{
  "n_layer": 11,
  "d_model": 320,
  "n_experts": 160,
  "experts_per_token": 4,
  "d_expert": 160,
  "d_shared_expert": 128,
  "activation": "squared_relu",
  "moe_layers": [0, 1, 2, 3, 4, 5, 6, 7, 8, 9, 10],
  "router_score": "softmax",
  "normalize_top_k": false,
  "routed_scale": 13.6,
  "balance_loss": 0.00597,
  "balance_bias": false,
  "init_std_router": 0.0332,
  "lr_router": 0.00057,
  "vocab_size": 5202,
  "norm": "rmsnorm",
  "norm_eps": 1e-06,
  "tie_embeddings": false,
  "optimizer": "muon_variant",
  "lr": 0.0111,
  "beta1": 0.9,
  "batch_tokens": 262144,
  "seq_len": 256,
  "train_tokens": 2077000000,
  "steps": 7924,
  "dataset": "wikipedia_en"
}
Below are experts of layer 4 (counted from 0) of a mixture-of-experts language model. Rows are named router (the router's row for the expert), up (a neuron's input weights, with its number) and show model dimensions 0-159. Each number is 128 + 32 x the weight over its row's rms, rounded and kept within 0 to 255. Numbers have three digits each.
After each expert's rows: a language model's description of what the expert responds to. This comes from a sample of Wikipedia text that the model never trained on.

# expert 32
router:098121123108109118108212055140139114158098135121176093034167059188070133102126121084125118114106142079142162130085115127133130133148057136157124157115104149158132144156170143114057085163125080158119137111186127156151136114120166187140152123139173139097146150170131110123134142197131143133164120154131161097130116123098149165164103117115166139134119167075193130118098164070154144180165170098116100139140099138105151091148190158121113118139123133130100065118159080145131171166110187
up0:124137202119090157118151127067117160126077156125195123129128080161142117148120203085138142157073080152155093140168137199159139075105111104133123156117093144077160083194117133211143104103125118101127162153167156111199161144193134105146147149100159132127119156155105144113164145131161113095146160142138126141163110095129134119149113177103114118139156116126097128173155102153192157152097126151193181059134118108129136132115139150157121097193155112125142115128120092079063099157152125
up1:156128160118096201154152133117133133119117149166113104136099056188128113094105092127112178153096094063145186100145089230184075138191177227084099152121118145158121103121092161169116151137118154188157107129090163122118122088128133104107117159145000130177116141156170131090107144154044089152148149120139115144115160120141146088180184154107122108149138106088143125111136126118171126149150196081126113087065175098157159144083136127166105090151163128121122123112136127109134098111147078
up2:125175155129157118113119084096139156154135080163164148082126150110130108092131125089076135108214126115131104112097160132177096127155156136212157105128146118186154124129089125145159138078178077109108072167153147075078104152167154091069114090125145058106148151163162140176163179126070094119129112119117121119118133152106100177173067148179115150114125112084121139161085127127155085051085152119152107112120118141062074130118113117112134135121125104112167044178116134087132084134173133
Numeric punctuation and symbols. Opening parentheses before converted values, minus signs, spaces and unit words in climate tables and infoboxes, like "(5" in "11.5 (52.7)", "ft", "−".

# expert 10
router:134138097130080103106059100166140159094123153163100158136134123165128127066159155124135118153171190196129113062163166133124102149155165138116164159162102151100133086129124121114123098132097093161107124102094170094085164099111151121110140043118096111141172079131165141098143121161122135110115157132107140126139121057101148111144115159123177112170132179113176165119144116123138116132142169115115150090163152161164110154130157110103106191111143057194112101039175115098141142193140197
up0:114130158111085105097116128142106079145130160086139079112130114151122176115153142123111163130123146118104124118185184106054127090117090114150096141102132173048159119121105148093089123122084134097114124154077074058153152101162175066128167161095110153072087163156146147113145130122092146119137118094154105105180086109102105153113126103084110102149163099165131122153148133176110172129169170156097162087130128167131129107135125146121128106147202103168099096126158182131186115138169208
up1:102107150098148161082124108124103137107066125164137119101134130148125124132158137159124130132160153139134167152150132077143146138193132162149147181143128100152109094153107119067147104143085050183082144074197104162124140109096128131088050121103112118146140157144137132136175130120141146120117165097142097124169134110136146120148153113078143121106127102143081162129087114155113064177102106138126105114113121098141109138149086122142163146099073117139146139071150092157059181105138096
up2:127165058192128116149133068153096110066119132163117080091145118114121174029103116103159104089138157067144113149125165151123153086136110172081182073139155102109123114114182150116147152122153106124145094117110127149183054197130113146147137141128121100065107130132140142127151124153119119108166113123155097134143168109123139154202150123145116106110155148109175134138141117149122102150115144104074107165108074081151136123133171064156179162081212151143112122087156076115154133157128136
Table cells, word middles. Pipe separators and score entries like 0; or 1–0; in sports stat tables, plus mid-word pieces like ever, ce, le.

# expert 1
router:100069160144100090082083119132135093097131126141084125137141107090101134140096161166124107198128145163090179172110210162134143124162164112110178112095093124149091073113128092134118155125098126120169161111127094073106143159152085101138066157123195158176141170120144140177106170107076120144130165153176126123126186066180089135144168154133130154100123100121135072083073141121080112159076126149126178134115135111109153132118150138162090076152142130130082161127153147173151095146087122
up13:148170149082131078095097150152150059098114151122136124114097085114113151114120199127127095196152122112125099153146139149070099137093096114195195141185109071160186144144194145147132111133141162050150071121082151139103116172066073137148174163156124126111065103157146130111115099094122120114093078091143175106104062118112174141100139104080118142094092141111145089124074111145197106155081151203117133148120082089107162112095159112121136131156145127136103170100090133102111136146122125
up14:119087114102068143059161154109103058097133107111071111088176143089118108124130142143158137131164102111097146157173189105139138090131177101098172162178088144065099122093128128128097183123136085142100198115117125118109218103132098097119132117133068112147174077161112104149127156118159163090119088100138133108116129097166175121118165132209097100126115129098125145139114110121224105150133165122071167163156124123129099146127151146153118104178159127091097169126097097142192175085113173
up15:113104111144129115141220086102115112110106081127130119100101044092161117125150072102037130165148224146092189144135111164140090095174147108144098104179074119138149097114115146166083147149164131180156141132116133210098131125135176136146156124101160153126157133132105074117156157106099114165057126196115109111092149137120116095122142128152097136135108112151183118103117146090107122124134083135097133118094210151162190160125144078140104169108101102103195176070117135126145114160076143
Sports scores, ordinals. Score dashes and numbers in sports results and ordinal or counting words, such as 3–0 victory, fourth, 20th, final, two.

# expert 41
router:133075117131105136094060108125134175101160122127101151117108108095148107084153125108119192133142090157112111113137165121078099145205163087105116129140102077158113142071100113117181160180104053103135119100144088049134123077114176138163099098121207106201136185110150102138131052161133139151130128095123114105080159136218149130115105067082081100173142161098118128154151131147090105105133157107109149149170130140113144139125112162176152127168155154107127144147191104076097120159130105
up0:147113204153153133107149151105091118138103173070173130127146185142147132136098138113091122110185147127133108142203179117102148161116145138167155128115165136148114126115135105127141223100145076127135129099126117112108079157141146117130129127164137162131153108099184128159102137139108117143144137190135056101173141165102148116097146109094117151077132143172098120170150060090130107146116119144176087146176107122108115116070100162118106115128165128117196140118109085149108081115142172
up1:168094121140093161102094127141095165145068105054079145109127139133146112149129133188137167138103143070105109114150067096056130089137144208126149092159167082152149129138143129187097107123131077076083131179091078071110164130119123136229104154138100151154108133149173112097132162069120171209145125077119172147147124139168125092070118154187117074176129139144132144163157128167168164113181137134154141166142122105173100131094077110132118116110073083168142142122085091209120103049132201
up2:138124106117116094086119077147162160126130145120095076085101053140106118089141079048052135099075165131122112155106187124162185103154130165139103137110108076124173117144091102083155114197079106063083153167159114105139132143127143124134090176172181137152094084145161092157144143124093105111126065119144086138107125167136127151119170093100138113102125158137151093147120142102104118093093129117124121081129120170128151138079123171071156074131095174074082118118174112081165106092185115
Reporting and action verbs. Verbs and their endings for deciding, learning or stating in narratives, such as announced, decided, found, learning, hearing, ensure.

# expert 33
router:119072147094199096110118139092141146138116134159163132106088129139104125089065122081097101133120147163136129148078150134131123096098124170127092154091094126130132129115124166154093167112169206116081112088124101204100098111137128101102161123099140166137137162047077142206175134087062152155222121185138146145206160065089089150154131141141157133103119120132182120110116135122126131127095150159181163157153149090135134133142134154112142141135178125100117127162098150109170122120126139
up13:156082130158151144108121146083163155109139098154150160133126154146068119127188118158138160129101133171099168117109096160097122141146151109168181109175088112177153144114132130117160090133112138122118136135104127131137193094088132124168107180137057139129178107176146074182116095107127116144167120114191129096146085150121145137142113087150147147132110148149122081100137179146085107122156135067158147118140140164098210104170202128168144156108150134075110155152073183122140181132156087
up14:137106152082169123164092112122144081151122065134119118139140109138148135142155093110186110171107109154164146111141136156121099117130066048094125101174177150102134102127143165163128167119051066146141145219120125117157137076165121159192138131121104115150132142157109079129103147217135113104090159099160156143111104137151143102096097116107094135116099151121079148140120106137092134140158150109148181124097172145105119144048111099100139105105115174119087100104117178112191186173159091
up15:109119075131092126126174130095105154153119159105153137145099103083152106145156124151126108123123101113130086100158128145164146155110113136095146076093165128106099066133072160118112162098078109067073080152164142108101143155151153071203199110091121089136155129121096095134104104117099117160141134107179174132124123109139190158110143037123115165136136063135138131109121045112138123175136105121125158165183104081136109118083028120109072094129124117116151119088134117142132177167158107
Digits in codes. Trailing digit pieces and dash-number pieces in long numbers, dates, model codes and formulas, such as 737-800, 2013-02-14, A321-231.

# expert 61
router:130118156146146116115087101104170101120117111114112067153120186073155111117085176156161148178157140078121170182124114135079203103136134128128174129100144133148199114146159073149172107160175087155141153135124122074168133098126146155115126172134130103144115085116112182142133088121143102127122143139160101141077154121125138180160162155084178150152148120159110184113159143114125148126141195168072090138104171064077087145096101146142118128137088126136192107165208217147080149109135066
up0:172056124162137168106145116143096063124132087189070126136071150131132176160092079089085120157143169096132089127071137140170085138102089154138114154154111147101116121125103147107122133132148083135161199095114135150122156077165200116115102171068166156140165138143046121065114059153099105111133156098185099137138070122106108117173139160107155167108158073111043111124128133150172071124153089079106128148139101109108164136088092133163126179085146150083146159153158118123070101189170130
up1:109132100056154132232130182122132054113137127164106122203127136139126189181173079158110084137118139173136050171184122159130132137160100170133138117119106146080053163116096131111113092095081140099098152149116114135063115089138146092167147108168139090105140077087101135183079117152126101118145131142135064110147166141105081114081093118101138146108163121132086120118132079136185092118127145088161088100183114087107168045092141049164121144124078082195145144175107129097104131054138167
up2:140123215079031139142111062143137144135192108124128115135119190154102129132152112077142193105091139117094104129105102151101134113167124076129161116160095124100136124134121101129106165135139120164131116082091116108176144133123079135151156109139134121151140072097062145187208115058153094106104201136186099132087129170158122087125162161118171142132127111138092162131085120125086144094113127137136052094188186075087123087198097115190145171161144130115135065109129116148123079100169149
Arts criticism nouns. Nouns and word endings describing creative works and reviews, such as song, album, story, masterpiece, ballad, atmosphere, described.

# expert 39
router:160093138080117080138168127127159111130155155130143139122147126146139071101098094084116157161136144100088132135131166076139181171138095138115140075118076147100123151130103081108122155084171128143098119104119132163036146180087097139154086159143141149112138089127138137092093130161147151142173099073133111137120156117141098131177113189162165112100088139087176152123087127134157194148127182095096104132086181074109095067160123127125105189162084073100095155155099075135153100074118143
up0:173127134098144134120113119178119109114103091159154123131142150170096159127154111148083149165208140125189153180068069167142124123096116143157197162136156124109122062073133112084157146158153129101164114116082090169121085136152136180133141111115093156155109138130162079148120132166120101179172088202083152124129162162101155184169137156127134096169163150113164135141193128121113185142089126108041131151121154137044150135147139116152083164153144068084173133170096145152142067081122141
up1:114152158158130173088175084141164147126173145130148121110127054138126125122076121128107137061165131134102100152128147099100158103108109103092135144186175108161101120157165123189115139140094087127089155073085096097160121178103128109131084202099126112097102199138126137089080089065126135177165142143106156084155102153164102139153164196099104104189118129165079126220101114151136085158091180103186086135042089103055123146103166174147128166090093113143094081118109124146108101158106126
up2:166075095056103124160155143123094142116163153099139093128104121072130137128140133131076067131117103109123144089124130124132179144111039095174105085105138102123158094146089144135097151120155137115159159189118131161100113154128132117156112120133091176133084077159165091168110112135155135107105093129112117137122111153160175133159102107186178206138129107069117138160167065146150179094134111108140156119160143141155165159119179134157163121154081175120176170195126161114142098127167025
Math and units. Symbols, letters and digits inside LaTeX math and unit expressions, such as \frac, r_{200}, km, sq mi, £.

# expert 42
router:122164161130132129105091177172200085146134154139129094110179132146121135167187165107143066087133166169095140128127130148116106150111116136133129106158132130154105183077117191161109082202082095168196159176083198120101127125075131118100142119166144162116182088111128087095165136162128088190129079145076143149067157080136101085108147150136154122139131079122115147059135147161099055156120124093136141111130132099134125163161120135102176126076178078131085128117091096144156103128154184
up0:152150125203153105149100167123143166113179143137104141120116139163110087150117075143132095111168100129121104100081109186135167170126119143173169126124194188127126184141164120098087104070115113162088119150132153128077154131127138129072124134178108151141110134085104147129090134111129179144170151178077139119122159156088129187171167103157125155139169175125142192116148098124140115158116109165149095077197113161110150130141157154090104136072156137094178163125149127139095128186106107
up1:103122132136128196142119114117084171146073147108104136118132134132126079119137076080165120075147192132148123122134128151144114170122177110077117122181170125194150123108093135159128173091108127143186132119134081112089188079173123101109111059159097071151124145075141114137114118118084118150124123102095153112188074118116068077149121138175089172140067112143152107190189066107165119161056150161159198129062169123143173114103076153133075137090135153110115135139169141141161141097164174
up2:085117144157075137097097097116160148146132054086084063110142070084084096113171132187105166134110169193154140107133179184104083108116167134128146087106110162109163149143136153092144095132133028148108168190117103174091078128104063132187117080074069161139144138162165126078147118101134111118148158168139152112116139167105124169158131164076099154132120090145153159116142100136081138105131121118104075173181154093126105100085149138171192107115140177128180064094154151177193124112124106
Consonant-cluster word pieces. Middle pieces like ang, und, inn, ugg inside names and words, often sports club names in tables, as in Rangers, Dundee, Winnipeg.

# expert 52
router:092086093108115091127103095112052110113161151114144102076111154094148113137137154124161133157162093109104096093085158142101167184110164146153160142092098102138171124121116154109201155096104129114104185192159095111126153097145099196117143140127132106106124115138159111141081140170104130161072109149072091131127159129144112143115088138114129097198077103098140147125135088114182149095095197114100172124089105097109134160121122156120134119183109179155142197129177140150080220103102110
up0:137140160114164205151065144153162109130107139162148094150156129131138090191130232133163159153152151131109150158071113123106108167136168135115117119097098103161116130111143192128142128095048078123127087142104133175075155054136149109150105129061109122090138117127056132096137148103149114132171145141163147132178141155115121115099144114126130113137150069133058106144136090091150138115113114139095073095161130128146096169078144176070100106107130106103112113135160103138116112100144111
up1:171130174164156108156120142094101117162139112169152128116095151145125159163151123138125131109105106125170119145104130157221125133136102154121103149143117117038104132189136098131147179166140105118116111134076098142126153114118134133103089099113166158145114170116067132121151117145155094127092107126094123182105093156153077106096106157128164112087138151148173110133136166058101182116138088150133077124180158134150146111089165164142143172196235116175116155143132148146153171121141087
up2:110074124119095097141167140072172056164162154101113059158027164124126143075132085109090099171146140160131143138165149178120179159157138041130126093114114149087083111136053089171165131100177115146146089138116168114101094135160163155142120149131082113139063140105158142118141090095150141136158115154144112116114106136175095135083091129146189122113157177133067168164148130138140088146094102167102137153116176138127136129117099124146146122058154126105109118130167012145085095143163136
Activity verbs, service nouns. Verbs and nouns of work, service and publication followed by prepositions, such as published, worked, served, operated, broadcast.

# expert 12
router:091119082142165107142149131186149157177161093109107136120077099118130158165119143125110128112092129103129117162156101118091119177122092138116146098139182135114109209061091135147088055146151100165153101106112197171082149174105129115135179172132174102114141125115146049142155121154098097158146131127141123068180173102116149169142142132080121107132150105186136103185162101156110194128101115120124169174161212101143128115117127127139173135154118112086034119110120076105104113080140156
up0:114168163082145100175166130136189086055094080081087117099151118092146097120089110092091118128153095155146152142057179134075091123144185116094123145097123149186167151145085164178133113125168189183122111160156188155169148048136083135061169144155101115143119177125166071167106116098126113162142094129121131114163144100141167148111097211092100157160132089172192146105164131111108057185120147127106098178173127123059116121131045129156113158086152133102132138156166134148175131118158179
up1:090199138151129109172141107154158064144135096104124117133117159091151121146146154128234174146120160095081100128142097095103141099078138133086131126149107186104143109132134179084057087149160183137129105175160185138120174091155109102104180120107090090086136137139121100127127131124119115079090178135108140065170142108132129150105099048107066163144154099125160126122222132096161127160046134090124103162137139139098116206088110116157115156082113106139068089133141125086122092118144122
up2:111118184164186166086149118175099130120129109145119080175111151176145133104131204100160158131132130121133087098130074094120112193125192101148120104108149128155115139153141152106109135128091129101125143064146191127157107180100160086159122125151065108169092197113139074122186119186128104178114120090113132147112112102152069081108125088091141145115161093193170111190125030171139169130083116193149190082124171114122112153095149090140157120161087145147102143119142104103107043095145122
Foreign name syllables. Word pieces inside non-English personal names in rosters and tables, often after G, K or P, as in Gahol, Gaviria, Pangan.

# expert 13
router:125129153164074111114199133093065086136119140155105147177181145201123102148145096122103123124105175193097207117103147127107121108115077147132095172140116161145165138193102132094090159142112163180167149105124121147154073103108123137110155190181169090095092071018113131120164143180141175097142144154141161118071139133133098124100160128096073099069116116144202118112113166088122151107087165097165152093077051115101100096157189140105090167110082127175137117202141130064167121133117149
up0:104139171088153144120163181113114088139127117155108146153136121161175099113141096152153069204097071134153105158155161103093165118186156086104146156095164140167105170063129107104111172184122172111166158082131129100135098129153109119082116131154143161092080181163072109062133132106129145102129083143158135133127119123177074142050115155127096142133131138124192104127152159080074145132092200165152154142168085140110175122151146113110139131129135145089152174130110108134149182132115082
up1:162139185091171084119143084104125130140068146114141130117140071095126188148148113101134107101088081111109131084180141104117069145167150143113071072120071083115136150104141134133101128149128138102131192123177134130117206097101166115162156136128115142043153214101134094158118140015122093130122127112155123117091119154073114139149146049174146117212133166169103141127158138178117159130123145117116089128148117150139128112170093133189110145132164152151087099124111149172151230125173115
up2:104177069154168185154127107177102140136156095121158124091134160079152063127199144132074132147082181114098091104150101121138051100120094189159162067130131128117189169118168132159156121131115172159122145192146132127196171122135120156157096046082144075163179079133156110114107159098103147138098143106124160052083117147091208157119168170101143080173102112119139115120065184141127135127147094110066168141099080133095095061114190108087127088129130140127073129147088105125109155086122175
Parenthetical names, glosses. Tokens inside or just before parentheses that give origins, translations or birth dates, such as (born, (Spanish for, Japanese characters, Norwegian names.

# expert 22
router:085160135112062141147136164125135138110145129169113151046118106089178155141147105141198118097170130136112080141108109164175150097076214138126122131164126114137136134139108123152164103078183149161107128136091152171130113171095111161129116162128134132158203114165171175104179121107156141097110168108114156087145087125092108092154101154126067110122122135105075102145126123125076081149095117102163140160131099189100146083193137106107154139138162104117059083102163139126150119166158161
up0:140092162117073140087170129150132076129124142159141134095180123138096140115145146171150131104137122104078159081125107111095094130174144145071151154095147173099112141148077124140126112112110119126134100152117142162083170158144180141106176167121123105146177164129125114138076133130131113212131119091123167163093145122117141099183123145109157148107193157080180119073096143110126128177202073126132151045145147137117116094150182125100109091117116129111138182195104167108106162073203093
up1:103100090115102159094081101112125190177123062164217165097136180122086125121134145101129125106119113117106173097114153100132084116112164146148177028124142122099098201148152143121147178084151142129123143129128120100164145106117117174177126123168072151093182112150150113073168133104082177035136166154071085115138130133115134154107105081139130122148120102169077076107133173146141073157081120124122147128108153119143121164110100109129134094153148125187091131082147113133100109137148124
up2:160108086166129144106095120115154145157176078098101212069162105093111117173128163115103102172161127131161173111089081100123089140115175173132115074136071146158116145102069098156131106124121039119072188083123088154119110120186169127147118129150108138172167067137150112136133093146107107112128158138195117109116155071105093150191138197125171141168108140128090186148113113101124134115118079134110148146196162140100108117115138164101160119207081097133104079185079149110102153075115132
Country codes, table rows. Three-letter country codes in sports results (GER, FRA, USA, ITA) and pipes or line breaks starting table rows.

# expert 17
router:118124158098125128103124121137115109147136172187170106139178143105130108109064133184084166218073181157082158160098097135182140098201192195167098131098093092142165163116095177103164133102117117082105171083114125134075089161107099140099177084144158158122177152156130140131185130136105090118105130144148144170198075112185141073142156119175198105129165092160136101103099155089126119090129113116164144112136117134092129123205137188140101155140136108108087092178145122088154131161120173
up0:076079071165113121115151071094174153145096143109107076118171145097113158158160117089129159145150152095136179145136120056174085155124088130133134138097098108114131138077096193178131161141094095080112090142125162174111154152075063150137117118145181133135130120104139105116159115170119097098145112098137156169031147158119098100092111136181063156102160102128069149143137090140119189152147213088113124122115125131151139053134054109150088124182133196121143072098092118075129163131153187
up1:142083159110154161140132090153150146133144100122127135077157096157173105101129132171129193087093184132121122137140138176156128149179104142154124132120125164115155074109079113135145118097181099090110138133121113149115145161110044070038086145111090144101140106089170142096079143113145114163102159152148131146169155130111145084156199113123115116069159129099134120084081159184105116170115134094083064114100165115130096149101152101135079163150179120115105139138109132099088055146150106
up2:077153131111129141108105143132074122109124108073146165124097121115123139136094168119092130124127081127119109109116153137121146166123109147124164169187111151167085164167139106153095157121092152100157139141117086134144135143136103116177096099109104177163133180179169091098206121134128086103133130148149094169160096189150077152122105150196152144113105103102099082134099060146092179107147088128112139106133163158122095096121156131152102125082122126109096119170133093139112146117200076
Sports score tables. Numbers, score halves like –3 and table pipes in sports results and statistics tables, as in L 115–121, 63–75, goals columns.

# expert 55
router:174141105107124102131143148175128144139148099157135174122105171163150142156114129083148074058140082075082074122118065165172095119101096155123175147155109120148114171103193177134155140164173134121111156092140138158118123142083081130107089143083086187139114138131155138140149105160122078118155129099108176091153057136078120161170171072187138129108089089124115083113112164173098076108145088164151121143126167169164188124135158092110107109153178105086128138092120100189122141159161109
up0:104113133137124110165106112053146132082156143166134157110131119069077121157226147191135163166126147140120111106169091132125136143103106122159073144124118083200112129182146090145089096143129122128111148108112119185085157114117133138138176134200155098105137117084068152131121144088194117083131117147161139119060125147143124100113133107165076104144160150122102097094084091122122116111111107148136154128182178104104105181102103180128142110140130152195130102144112137154131097114199121
up1:156100092143129117127147144122164192117108083127113198082125103160173136137144114182119109120144122182126098090133141101179075108161167178156116112119154120182124154090123101077149104083130119112165132156111081104148166139163145136212116103145088095099109136203117135094053106173109144185180121142126113103114137179078104117147106136132116183141131183109194064209109154080126147152102102105109144046131144078142072145106075119148145149109149113151096160147129074106129075132093111
up2:096108160118062083134111083132140177119096052114144102163111113145149126062156143094128081147139139142091177162146124110183166079131088219078122135093095145184082147094156154093131147103165098161172158079190149118124104116134151121084187083082132075096074137149139139134131089132121114177170180151098084145113103088138119118137070097053119110128114178115171167117072101089161141185116117094191129131122115133127139142099115090155149171082159163117204133121185169129142151150171124
Club and organization acronyms. Capital letters in acronyms of sports clubs and organizations, often football, such as FC Twente, FARC, C.D., VVV-Venlo.

# expert 59
router:145144103151088131119117106083176158083149123107088102152092135113162148125163082217087180103106122115153187168055112142114153155164142167114141119159162117149100109087067113086127161122148115095124149126191160101132103164159083090083150163134134111100169165085185155144066114130119120118137074164145146109131127141171152099087156095158125156135129071124112175134135133095123096129185181122111077120154111080116171168108153122147114126133112095122164166067131169085179146180159146
up0:118140155167151185195132113113126154097146128192128098108128160115146150097114091101220129131117107112118126187147098159143138109084136156130109113116122115144132144096144090159145128097114137133195121103131094156143092167137083068136161075142104179086118196127120133065115127104192149165174114096155153118123111098145125111147106098118126095082114176134183157105131163128155149117212150075140114128091137142176157089135100138128101149110077090120175111149160082100155097125109188
up1:132073151175121132184145129116165165154099165149085139120143137090125150151106122141112136116151120112119143104175155138164193087144112097117109096007148177082180161149179182152135112196114136158174135122098122056120114093102149139124130154166175088161092155048128130169178095113143096100108128105192148135144118134135094136159136066114126072157126127141143132129131115111082172113082135133057148134078136128155138093102190132115175100144119086103132130078166140151111076145152130
up2:178207134162157185167129113094139172151140121147170106162143107129136127103087049163090112102099186175047159096141097132143165156090157132148114098154135145178226142101143093112116140132126144122093144149148143132081155137134145157148081173152067149081093115145105132163159133059172126086143105126146114113132057165147096118106078141119128105175140103134150077091127111114173191073166105124125121160134148105153145151131072098130093180212099105165167106110105156138160127086110148
Groups of people. Words naming groups of people or quantifiers, often after of, from or for, such as people, members, many, those, women, residents.

# expert 30
router:049145130093131114092153186140128144162120124127171147203111120142092148144094145052075107123130095100122102119152165085090106184098069089141144093134134091132102130148095178141075102130148088153177128137091124091069097103138188161143165090156097151107117124128190080103136169162193080166145119102071160084153175073094138124163169109167116106118165053196080146087159126103088094088062097123145137163137153156115153112198139139135158105093095116147104105126121138167150116136108148
up0:148098117131092088115111097147126245130215121123083184136104136110115089155150146137137134111155131157121149125173156126141088116113127134134100138152181110170159141092113099140053098098118135160161145205134105102146108094138146155148194058156094146152131060125165132145138150160132125155172109141110081083112139071138163097116096136165137113106100157118158078100142157180105168134123105107097125153139105128101121111129179081105112086051099165105158123173141122092085170172153106
up1:123092133102172144140134121166104168121072112164130124145126114165098094189082134165144138059134151146086117133141129125106088147193153129160118144124126137130181151114122165161128148126111125115139134091146128120131121147131131135128083117123095171158072166098178109159101119212086117112163123074167084134136077136198124095138149158138154114108114048159143138071152166092138081195145204142140144118173140147144076136161106123124166135128162098153110169106065090115091095197114112
up2:118049135076154112125136128112085096110112161092130084136121133133163159176128114193116151106141140130090111100106119082101123144198138104144083156144066125143130183115072194116146169177164084111126126168160132116099120194131109195145148144141122083088145093091131092185121128153145136089149154107133079124093141092196121089087164173132186116123111155094082109116092117119107123185108110090125109195123163107104125149156093148154155107076143181137148122136152161119080126120199100
Accented name pieces. Inner pieces of French and other European surnames, often accented letters like è, ě, ü, after an initial capital, as in Pompidou, Štěpánek.

# expert 5
router:097196134179116169120166086125134122151124125137132124145121109129147139082118134135144092129172110098105097122119130149122115101180119115163133138091165170149136156144153113126093107159094148121098119075143102128110113125146154143118088147145101161123112123119116150148105182104141167152086183058119146151077066095122161158139129122109120113140094109135101203129169101107183129138085068143060119146227132175144157130115133114139106109185155173199109132151161173123160123139112079
up13:040146142149188159165153152127069143102164187156139104096113156132193101126133118065140062111111085127127159156084141185131091182166160194106114145127187119088191141118115103096133103083145154129130162074129118145128119130097106086128134069161109145119097152038165130108152111134108093152127163168111095138165152175166159176089141140143123115109172138172104129153122028175124100146094137097128093126150109121126143083106176127073165136055122108149123124116115089181132128098139155
up14:177180088161111135088121115160154141156107072162191155154168174180113101150136116103140139160142117093079111130120173118142134141122067126111175172088117094128131105132142135143097056109215070138125149094054130152111076124143049116205122149123092106084108075078141150133144177102088162174137132057164132128128210100155120167075131091129159148141168094136133162174111154154124105166179097155079150096104163160088110130137221130071150075069171089114115117104128142140108158125148134
up15:139133160127089132111159134118080198107086154147122147112089102080046111149155164152080103096119167166117099132112129098162128142152124104167135090147162110091116136165135151072150120155144090121118124058108136110191049191197123080132171144118167171118206141156139166135156145086117179111222152146119120198104183158092154085123128155085115084132110158114142123134130163162124125189142102159129096158150173132135121149107110146109134112056158144130114117078102073134151087115129161
Locative prepositions, articles. Place and state prepositions like in, at, within, near, plus articles after them, in phrases such as in command, at an altitude, in a raft.

# expert 35
router:114174138054075122121147136126141080153169126129117135132125153166138153154107181121138112086103129137185178171160131096133104165092130150158145110109163112065086147121122176148077100112204096077166161142100106193149103124162144096144174122133101107122122092105063098132121103100191159144135139068055128166122145149063148178107080099175146186089150127104167135154082164188162187149134106136079112143149092150103083093120137098104149105150104065129074107092088088176059116132086129
up0:084177104134101130117103141128135091146122134137138132179169174143087119147091135125161109134103095081147124117091032121188048072119154177125093135181147172091146161127101100099105140152154120091138153104138130087191132109220133108121110120127144059111194125118133105160099177152081166136099116158152119121101070110173147158120159151077149144143132128104157145119135094141155158156126143159135128118163123108122185104132126166152192109151129181116162158096154142124097189058141108
up1:127076077067107132103132141157112153147059098171131127109170117112117180065081143170129181158111124106119134161102091112131112105174093098136164085071182095124114207130146135121176157103108170102094160094103162130141140122114112070144119182150130120106149142101066114156144132102126121134160180121117132164069049202135176107147142131186146164157189150135177110157148094165154158094112137116133149170151098142152173152137117058155134150118151096164145128133142072151117119136142161
up2:132109117171151108148145119150108148054141095168081126176117117126148087102188114146157096092184160118168095110072132166156130143180123155085103121155175171072179168090127097124165175111188119109142102184173184092131126145123088148151142168092058113146115159107115107146110129094201129130105152117156156172111095068133112114137102146116156104117166135115206165109081164101103113151094124150154135150173112129086145146131170119105153131140092169157154120159127151122167111102158117
Name-initial syllables. Early syllables of proper names after a first capital, in taxonomy lists, surnames and chemical subscripts, such as Mic, Mac, Pac, _{.

# expert 37
router:130106157132148103129136172092114121158168061111108175154134160081116085156149120096117111111116138092120129098075117149151146083072123128189116142113095124132186114059173172103116147079116105132111087141140176159133135118073104153095111180143069144122168082155157171176133162128155124065101110120079181107170142118071129161155116121145151128087155113165128086172065142198069078117153123083098153112063143165168112140099207103075112124121123071127098094098101096135144100126156167
up0:179145167149137108161096113078030182141167091117111136139164112052085119139173178135157081108148127146169117109112119080061097113154131107132113125162162137156115181153116115102090172074103123150162090143090120127101095108092152137179126107143116097072160128174143096074130143098101099119194089099118130047071105100162159120094109113149136128098152142144118123117100165095121132135070114127116094121162178125108158166136111132116163118075138144137129108064155123131077136122168151
up1:159164102098149144093152112169132151071161134112161119093097085126195087146129154150129121135163159085129141127156139081088054132074127099132116197173186039123176081093159108106177113107145130112106119118151069102106100096119151110110133099106131127078124163079165155114156137122098067137188156131122111072135131118106153127121061086141126115173159092128090145137175123135080169132120108146155146143109158134131140172116178084169125113120156143157153083104148182175132103127160118
up2:075135123150109141136116161141134124126094117156078107148125134112103110152130151182069147142112133100084081070133161111098158096152135167169153089137152050074144127129157112147204138151149139125148071123073151183089146085118077103117139159093100187088177166110140139158113134108142043119142144047086121109062100098122158114133125152146103134117066098161159161139126159184142150178080116103130183116127181108143120119130117126091155126157122145161138138202094100091176155121091143
Capital-letter abbreviations. Letters inside all-caps acronyms and country codes, mostly table entries like ITA, ENG, USA, HAI, COVID, SEM.

# expert 48
router:095187085161134154092143158162199139126145174164118120160092072152107119116130115145097130071103148160096173068140066155185119123102100107185066156155137158142096136135130119139050137100126175147147085130115133123138152085157174161100135112109085153099144126198150086106149067107127064075164132184078147182120108066105125137141127119122110113154144122099098062118120122133123132149089082090140115127122086159158130131165103123084122156089139146108145156169123138140091100100163132
up0:138111092132223106095065151116165124125090167114157145126154134146080204079128185116071157131154155144138116141102039162137132115170116107191127143111180170113093127147154152113125122123124104169159124131111132121116164138188169170143109110150104221108111152156146143137092113102142075108109127070120078167133175131123109160212129158103116136146109068133155126087154167076156124114042112133182169122134073111070148137128059146098036141162143155152079153106112116140158094118120118
up1:131124080126174134156151146123194181177105095136152100082088118133101188075137115151120145084096092148181079152199102141104161145140143132110112168156173090109122142166144136107161084136101141107141181168112096169122115132116100064091118074176158110110116068160227128126175151115113155120107153140151126127094165157103138090192151172138135131096152152118095112113119118078105137146113105103194091085142184171129062104153065139120102125171107152139172120136160152139113104111174141
up2:123139174091162166111104058195145167074109123112087151112103066141098135144159148104092113110167112145108125122154115104102097151151131101155120160154103167108093155100113153220115122140159179176193122116096112172154119158148090107108111110123142105169107179132160149130111123060063167125114095095137149186133196065111157166063086152123115102113055151130088156147128157128094072127072170142130104143132144097110163119151092134138181148122096157107128146090110141123070126118147130
Infobox fields, institutions. List dashes opening infobox fields like Preceded by or Alma mater, plus words in political and institutional names like Social, Democratic, United.